Experts of a small language model.
Size: 12 layers, width 128, vocabulary 2048, 26.5M parameters.
Experts: 64 experts in each of 12 layers, 4 picks a token.
Training: 824M tokens, 8394 steps.
Below are experts of layer 9 (counted from 0) of a mixture-of-experts language model. Rows are named router (the router's row for the expert), up (a neuron's input weights, with its number), down (a neuron's output weights, with its number) and show model dimensions 0-127. Each number is 500 + 50 x the weight over its row's rms, rounded and kept within 0 to 999. Numbers have three digits each.
After each expert's rows: "mostly gets" lists some tokens that are sent to it at least half of the time. This comes from a sample of Wikipedia text that the model never trained on.

# expert 5
router:540528576478568550486584532573502518505579411405571449522476569531541465467490506506403498475519453522481519467515425420572528378477452475449485557534538504520411447459520481510454535493513474598463528425497490479458468469517495453551536478525451460466497440533453521489576465442541508542557491457479517583607533490477647430545619527527484536546523491401539437491440446438413493516418
up0:487443496432521571576484439504567493549552498549466511555538575468505500469512500479537504566520431508409529512501505496501454542518577519471470439520479481449479417491533390525490652605466469572451489485529455507556438402475461484452544456457512447486433539529498503421494418478496584443438422598520416527580553601526448475528510543473454423503454433490514560539459433436441459571419
down0:539457396506516473502609529465439466496609463540463522463530477503512470513520456605459458599510473558504445534567515518607477535554519448471518555497473637451493546466485501462559516592542479383507549510488516581617453500568568546525501445490476511486516528424531553538457424481546408532513478561407473447464508464537548398559413529410464486522533515507503463432468450535484473517426
mostly gets: "==", " \"", "===", " ===", "====", "\"."

# expert 35
router:582504568473459508472483470516469527508535462526571447517451506493472475407574424636437513532518487550471512564459385490466580503449502492514550568496500442559365458587509504518521497570530522604510563491414459487475468493563521498531551588509397464462514479497504545539585468496571542473475421437558467528593428548492586395531605470487518522508524496432504562460455459495463560477462
up2:548604517439537435487566484545531569540573525449515500548517436444518501479560530402541500500470464523573465467488546445597487543507470472480425444501514513482534507563438509447531508584444639517558569494477483518500463566522403458575527542461477535518502482537434511581457459538441508525568487481530453574447498494402593658493581625442483528473519532506467551521544543441465469503565
down2:449547430475558456409476479521456513369465432535590485486454404508491464516423436559509466484585466439456523532520393518483500492492441481474527513406476495471413468530510574497465473458555543558553530496429480450484515505447536468405547477551617501412478552558514430455495487459488571531443437425443460569425539427530460456596426575479490497555528505573497512458412512539502450448510
mostly gets: " 2006", " January", " July", " 2013", " 2011", " 2002"

# expert 2
router:524505573468533433520568497510501519536532532513537497474474477482507427407469450528514496474570473518508554585509431417483533410444461562461422518556458492464388510501544351525510589450514519557445519480543481612539481566449433477557514527546442487508546447475440550536517500537554602518494541466469476438583515529490509526512617556448473624597440603512508507507498480454386481486515
up2:466451545553442453467484488539562547489479512537581528459492653472484580551557502497464495532522531549559641522485435429508497440587520494507469491465479426537428428594494491561492513514481465478403533401454489497576491504472452523463455533502550550552546476520503601547560552442595474486465444613471440503410552506449472547532536521429520497418450435481474472577467480454495587433498
down2:543456469610514482502476428539465539535533517501495472459444521477543582483551590433516400407507569574490451476445476456585376497462463473452528552496519561554445478602486499480511512484550498479514452489422579501527404461388518525473359509558509590535496493525531476476500497563486455531485396520416510458559511565536513423450495526533492545485481434459466560521427615519538525439554
mostly gets: " sc", " tr", " stud", " Cent", " cont", " Tr"

# expert 19
router:473547509536519457456525517510392536484604490435551550466520522502469505399477504523448545500487540496433510436496452499571541418526436574595435477534507408574395423534573458571494474495582552491448534497532553543515477564423489522521532497622420456509460531403387549531522514532531531476527486466473435504535484420558559424528567520483474556553469527394565443454481515454519504458416
up0:418477426531502499442558504489473530465531498397465487512472525472482539558490458468499415579464567511449504503409487518492560459583415535532542520428511454559522469544518555575467487482523510372466496485507431511535486508544525532532422469509440548507431497447482421516627511521502457521403503553516424462523535619446510457559548539590407578509441565583486460454362420474484485474467
down0:450511541575475497472520508474540626510547447484463461512523471447401446495554509496577446471472461491489496553488528587566574496447583579572549462483485508582488485462406603526626595534551438526549475450481488495456474452433505504556545531513544462540545578484429464442497530502565559503491455357611492487514506594516515558481466514485456522528613606495508454480540479494572483481503
mostly gets: " pr", " ass", " Pr", " ev", " Ass", " me"

# expert 20
router:590545452426458448433487523536487594495569465512558509525462501534552472420478493601496576472554453496451460460531472484531466444458443542542423500536558484518421410555541458491446547485521484529515528475504467583404470572572531512518429452492457428453509447517381497483499536459572493516601473464375510448493526514490611419469582557384457482544473530460482579547491445466428524485466
up19:548556421474482446468400552482427503483494447490521518542554498418494373500507445515526518500628470530498494514531563483575498550531462546532483615546491454513483519450519440520473545511472643473475490552504496597432517511547501443482429473414433412497393563480531509458414527415469521459491515615439514490534496414439560564534537528497473529532571412512532510495534412457492471468575
down19:472603490471457507378454466491577637504473516562471484485483458546482514453451452463589541482488520476417428524575489447533486493488488465454444456552504492463507509570451525537478412490423460515564477466503510496488439550494520486520527442494544437502517558538476566534388539484555491428458513764491501437483496557435506480518517501476484572430504497479447499595473494460509544462472
mostly gets: "olog", " species", "oph", "ae", "onom", "istor"

# expert 11
router:515554526465554460459462511523374594607619583549517471486445497560495466480486476589482515486534456477484489541457396546551507452448479512497497523473446502607423430542586459552455516506558477508507534495521456462445445466497494490538553475559456428478594478468421509501505489432493581586546511330466514448567562486449548438462443545547560503518508566448511444515451490466473517511407
up0:562445444532523445437446613487492455567435505546634559580469432525583486525472541477619532486432390459548476518498517578479521471490543497498422547398502497474508502493497460448460475576507451537547521511578483472515408519533483451443534528504474503571483483446450518466577469473438496542389569504534570451524484460458570530404565450517494579421408454487537485467470535500424562494533
down0:504589443551552587447538500542500420472555414463566467533510465496507487434524491416561535506562428530550527501513504457529443503496401393467456506408549479531458575470579481507505482400505444457471465530488473464516474504524535407512449516483496471559461576479548556550495516518579493462594484431430411455533565610464465407471545468552528503456560562508483384458475465626522458550492
mostly gets: " ", " b", " B", " ty", " v", " ==="

# expert 15
router:608528546442518529495495557539490632547515550544500441512513506509454437469464508547410482467550387538496521490457387457548552439441408543540515550548516470537457495563505465536494624444529495527505566526476395607505469485530570516495482553550516438510486444471516472569550586562483479534525492427523400440508501530520545526464540573415518546524392559524515517468463478385452514549450
up9:460613546486489483514485550545530526541507467460485460511535409461510510435498547549486538516501483533483477469451515480566461501447512511569523394459527540517578444502548468540526518454451435464442511482480497527434446537496536445504526522476496419549517425543508517609493541567589481526436497503585458539444522461436591490400523471472507444526431420497423520407394354347462552551574
down9:444407513520468524513483431483419459472496493591491513554516511490544452451630511493525486530480499446451540491471533474377493607534475589568447569542663512512588473484406510501455480502460473504455503496480530510478522527556466543519528515524519384489551456570533508477458504488472581483481508536452545529473489505369606461505497448543522510581526484405455503566597445584587519452463
mostly gets: " Cent", " United", " cent", " original", " offic", " former"

# expert 17
router:485547503519500514477491516524392488464608394500558480611468509470509519518462376566472509458565456509451463539491490527464504406429495527500450530493588528565484464543474434547501579441503488547470568510562448483453510466430484452500461502511409419469479553483468601453481586461604481549523440426416492539616464553471595456607457511501540574559430471526510541484422500488475495546510
up18:539426534547472560464466555541434481536473476436574428492497506519455496464502491538469464508525538536516535357505558622467478398446498489557470508463385374498489504492537453447494522492489543533497417497604491409504547487469567523547472491449501474580498485439466536504438477573540476475521436645543405462520351449548440490458545505492503467502547408497570458440452477492512474490507
down18:480489385539467454518535515600567439495560563527531436530500493555506562532537542484481429478447540502524534455533515543438522503431502531477457474452402422486646501465533431492483525464447507452471560486496549433495620459506569410543396513478515370566579492487477537542490542555449543543504453514555561587568499405516562499475492440516555389553520479540529540441510480583526486521500
mostly gets: " th", " Wh", " l", " wh", " s", " L"

# expert 50
router:526563494497532452489503601549491491507589509442533496595452532534516468452489514578489492498509488480472573524465432524557493349470434501537507553503615488589409351547535471535502556460505484539481552476525455506512501590464481385479476567589454407493516478522433485444466578487533481446490483386503555482535459559511551450579490524485471479606489502454593444436435502496522559505476
up18:557591409586466521527525565483427460604483504386534518555412546545452526538525478533463533470471529496506505452516490554545460491581513541477462490538509474519404460549539447455524492587469447524464545512554521497483512534403411525534424494545434476477573650548554457489480499514492458516533560433418572497414529455574576531495454509488381425488454525552546548554485479423501520443563
down18:560483487524513470502547467516503428544454584471674536547616464474512489591514589472509393598526530449497513497490492467581516396460510453470558508399490488428586491487430474474519511465525458545486450566541462496521545550646519468481570525472461425436541611472520502446524525540527507515447482440472492492498610466482491424477526496530538542489522496480599445471520535583534449480542
mostly gets: " w", " K", " W", " S", " H", " C"

# expert 31
router:562561487506517494488536522469449587447653473460515531626438549530531473501501430520459482484578460513457491549490482463453531336484500445528511534510596484571379410564536511546519524467552555540499485558502503468565507458494543443511514481563443449482544503495429580553529503449589550487548510468498485484500431504460500384558530537472532498516414614494572472529430498507490433425448
up4:443593535506492456536463536528474465429553421437457622481532443524500437431534540474502527414532518510487437490497419484508530487495515536356449492466447443453526495485485608416577602460448440472417498460499538516490506546550505448608482454494448494444542485490500523448496431439513455512517555429674514485558559535424514502502521480494513445476526564485524466416506558481475399559463
down4:404410402522536484525461542581512562521484513517454499517386551585362490542451585600568558527430502551466456531564519477497545467496517435511531464428584426509559558598450516491546523507523457522544549541523428464523514477414507554459543487484425488456451534458553520504480532542464464532492369485431563522387466469502530469590561484517437558499475480518563499507486469470533458561448
mostly gets: " M", " L", " N", " K", " Z", "aj"

# expert 8
router:549499525512483488483497519478401583597602489469535437611457500465523407491509398588433518487511493564518568456481442485524553386528421559556470483491555471507446480507627427489479558523609545573480499548441449546478474458519502478449452501481432384440498477537498507501486542443505548560518435494407533513509477521425544452570493494427514494505459467435519599403504451509449493443503
up13:527457549466474549500483524503483510537492496520430445489521417502556539503646596505508512359489594563596456448429592534591508521575559538498556394424446553497423449443534462555455432465529600550400516463475554536466397541452526528534514457473536511517584540497527529490515460530483464561472538386511520448510485481451484469512507483509522519432470456484552486436587512535522465552457
down13:516494421501467554340522552463409602518538491528534411543538421559488506492511496455505531503435455514434470503529549449454569502471547521473482399432492556502572542500461412435485454577493451564484424512461531484492448550523511433573478514508536427443518511610464502489437525416573477461504499401562520461535448456500470481510444478521444483502429453536502456473417573443546531621415
mostly gets: " John", " William", "ael", "iel", " Paul", " David"

# expert 9
router:578458518507523485500530577499485557523505467440515493511502514556503436527433464598436495507553403519505459582467438498532509517466435500469522516532494418569492496527556478519421691475528549598440553469464455566509454553455554444581469505539499469459504437456460515506589505407566504528477476461450446502504480456476622470488555549393510564502395510411577486480426489441470517516420
up9:388519502590503547448529437437495526507420469556555422485574387459524518477489434558466553542497400514499471469403456512551495422504522560439542516492538619499488561535482464450538464561594505574496449432434460439472454481561499470456582492515425473522463519487458506492528498481481467408492586513529527522498474561535531592518540432540378500570500453469580465573540489447428524448429
down9:441410428483488524432463448488598549427469484563503492485531499493480515456507511614402576469451440522469442522534458516430576532537452524411517602619445534519529462523563519513596434520492438447484473415476457568483511466525494542555556499478530550540400517472534431563466543539541496469515494583515559507569502573595506514434509423470421537561519521522524482530601517492505592467416
mostly gets: " new", " their", " his", " its", " local", "ious"

# expert 14
router:541495484481566396504581624561421556458520544481528463500522476520509503428467478564466488460508537522437482594492417457578533389508495582493493487601500488494471477493630467563488463486514530539542584514495484498455417504494526522532562501418472392496601508421466503535578576512584502497580535408449388504530426533484514519466510547462515528555436512490532467444491403492451555550507
up17:470429347504514530596550504597536515534472485477408503602522461556459461577547501522470519441543513483498522459463510494514544490476541387437474466500525484499430560530477534444497553447528539430469477437484596449412453537490549492481549510487552474495506519548500566621436534559513524545593489435513485522535552478531546421564495629544453541548531474506442436501525588483408577577538
down17:421412485590457537474516570640483500443541502543483507493522542524430462504468488553504499413518441420479518468532588446519567455533527457500439515523554479569503551655536583594523447493507456420481511523495552478467599461455548599660509464455550452467448506501542452559535533498503443454516473560486513440526529503579496498542478553573483484492528482523479453439427511520599482474551
mostly gets: " ex", " reg", " res", " per", " dep", " min"

# expert 16
router:629515552456530438463527503510485575502649452475486477524405516505525514515536464565526491475478458520504525500525517439584496432432552510491508556557540474505400472559541565517507523488506511610492529450490365476553499461494577513546489432535439478487525466485417504491581529504479512574534504411496434548595551512505553477609599518513470639537448537428549449455463469421538491500448
up3:499476458503460499472502559458414487463363480530447453530522439419462519528525514422511552538540501524492492523514553511447409506432489561515509553491504542561589508454618476543527565446462483461540508479525584572565490603488512577530564475541450505390501602470477580574459549471471545496447478541455512559432542512519478434486604557497445440456605514573482466501459570523478539605574
down3:520518514495531396507507533489498530528574537478546600552521504527546425410599458521482461513465579572493435510483421445507503449546482579450518478561440485514429553464587451511516495545501623472459471467517555509461537476455497469467521487496494511538534463578477446478617513491508461566458534305509465509470376516461446530493381461537517430467479413503456424469500497444470512575474
mostly gets: " \"", " (", "=", " Ph", "(", " ["

# expert 12
router:533562507485449411555487518553461533513599435422497407464415500602496465509468481580424433419554423496499543529447484425570510397448496531408494576484514467466505361567551467481482529494545517593560516507504465583441490467516547429434493530507486439467477478512427521517531456441522621516533492414450507530553452489452591390524545496439472543492506496487529479503412489502503500520445
up2:508503489437433537419492533478631502484460523511536564523554450513629441466565414409484483521493513461517557457516516422503476434547531498521528472533550529507446516441517493450512434459382536505496530505553505515566531482472441521537630483525517513445511576449555480473429627553439543517494490433501564553555649486541481495445561539537514438499559493559566602446513458477529549505419
down2:632402535461572445424438476444455515515615464555445532514513556495371532491514475457526495490457549522439522449452504489531502470508427529462458476460425564589491569609451605465511500498500470507550450389510403493548562539608566466482467461500547551539517505509502514467522462441556433512536515432475416459455508571530497534543421530514542558532497579486489542567541441531563454537513
mostly gets: "\\", "_{", "_", " US", " $", "US"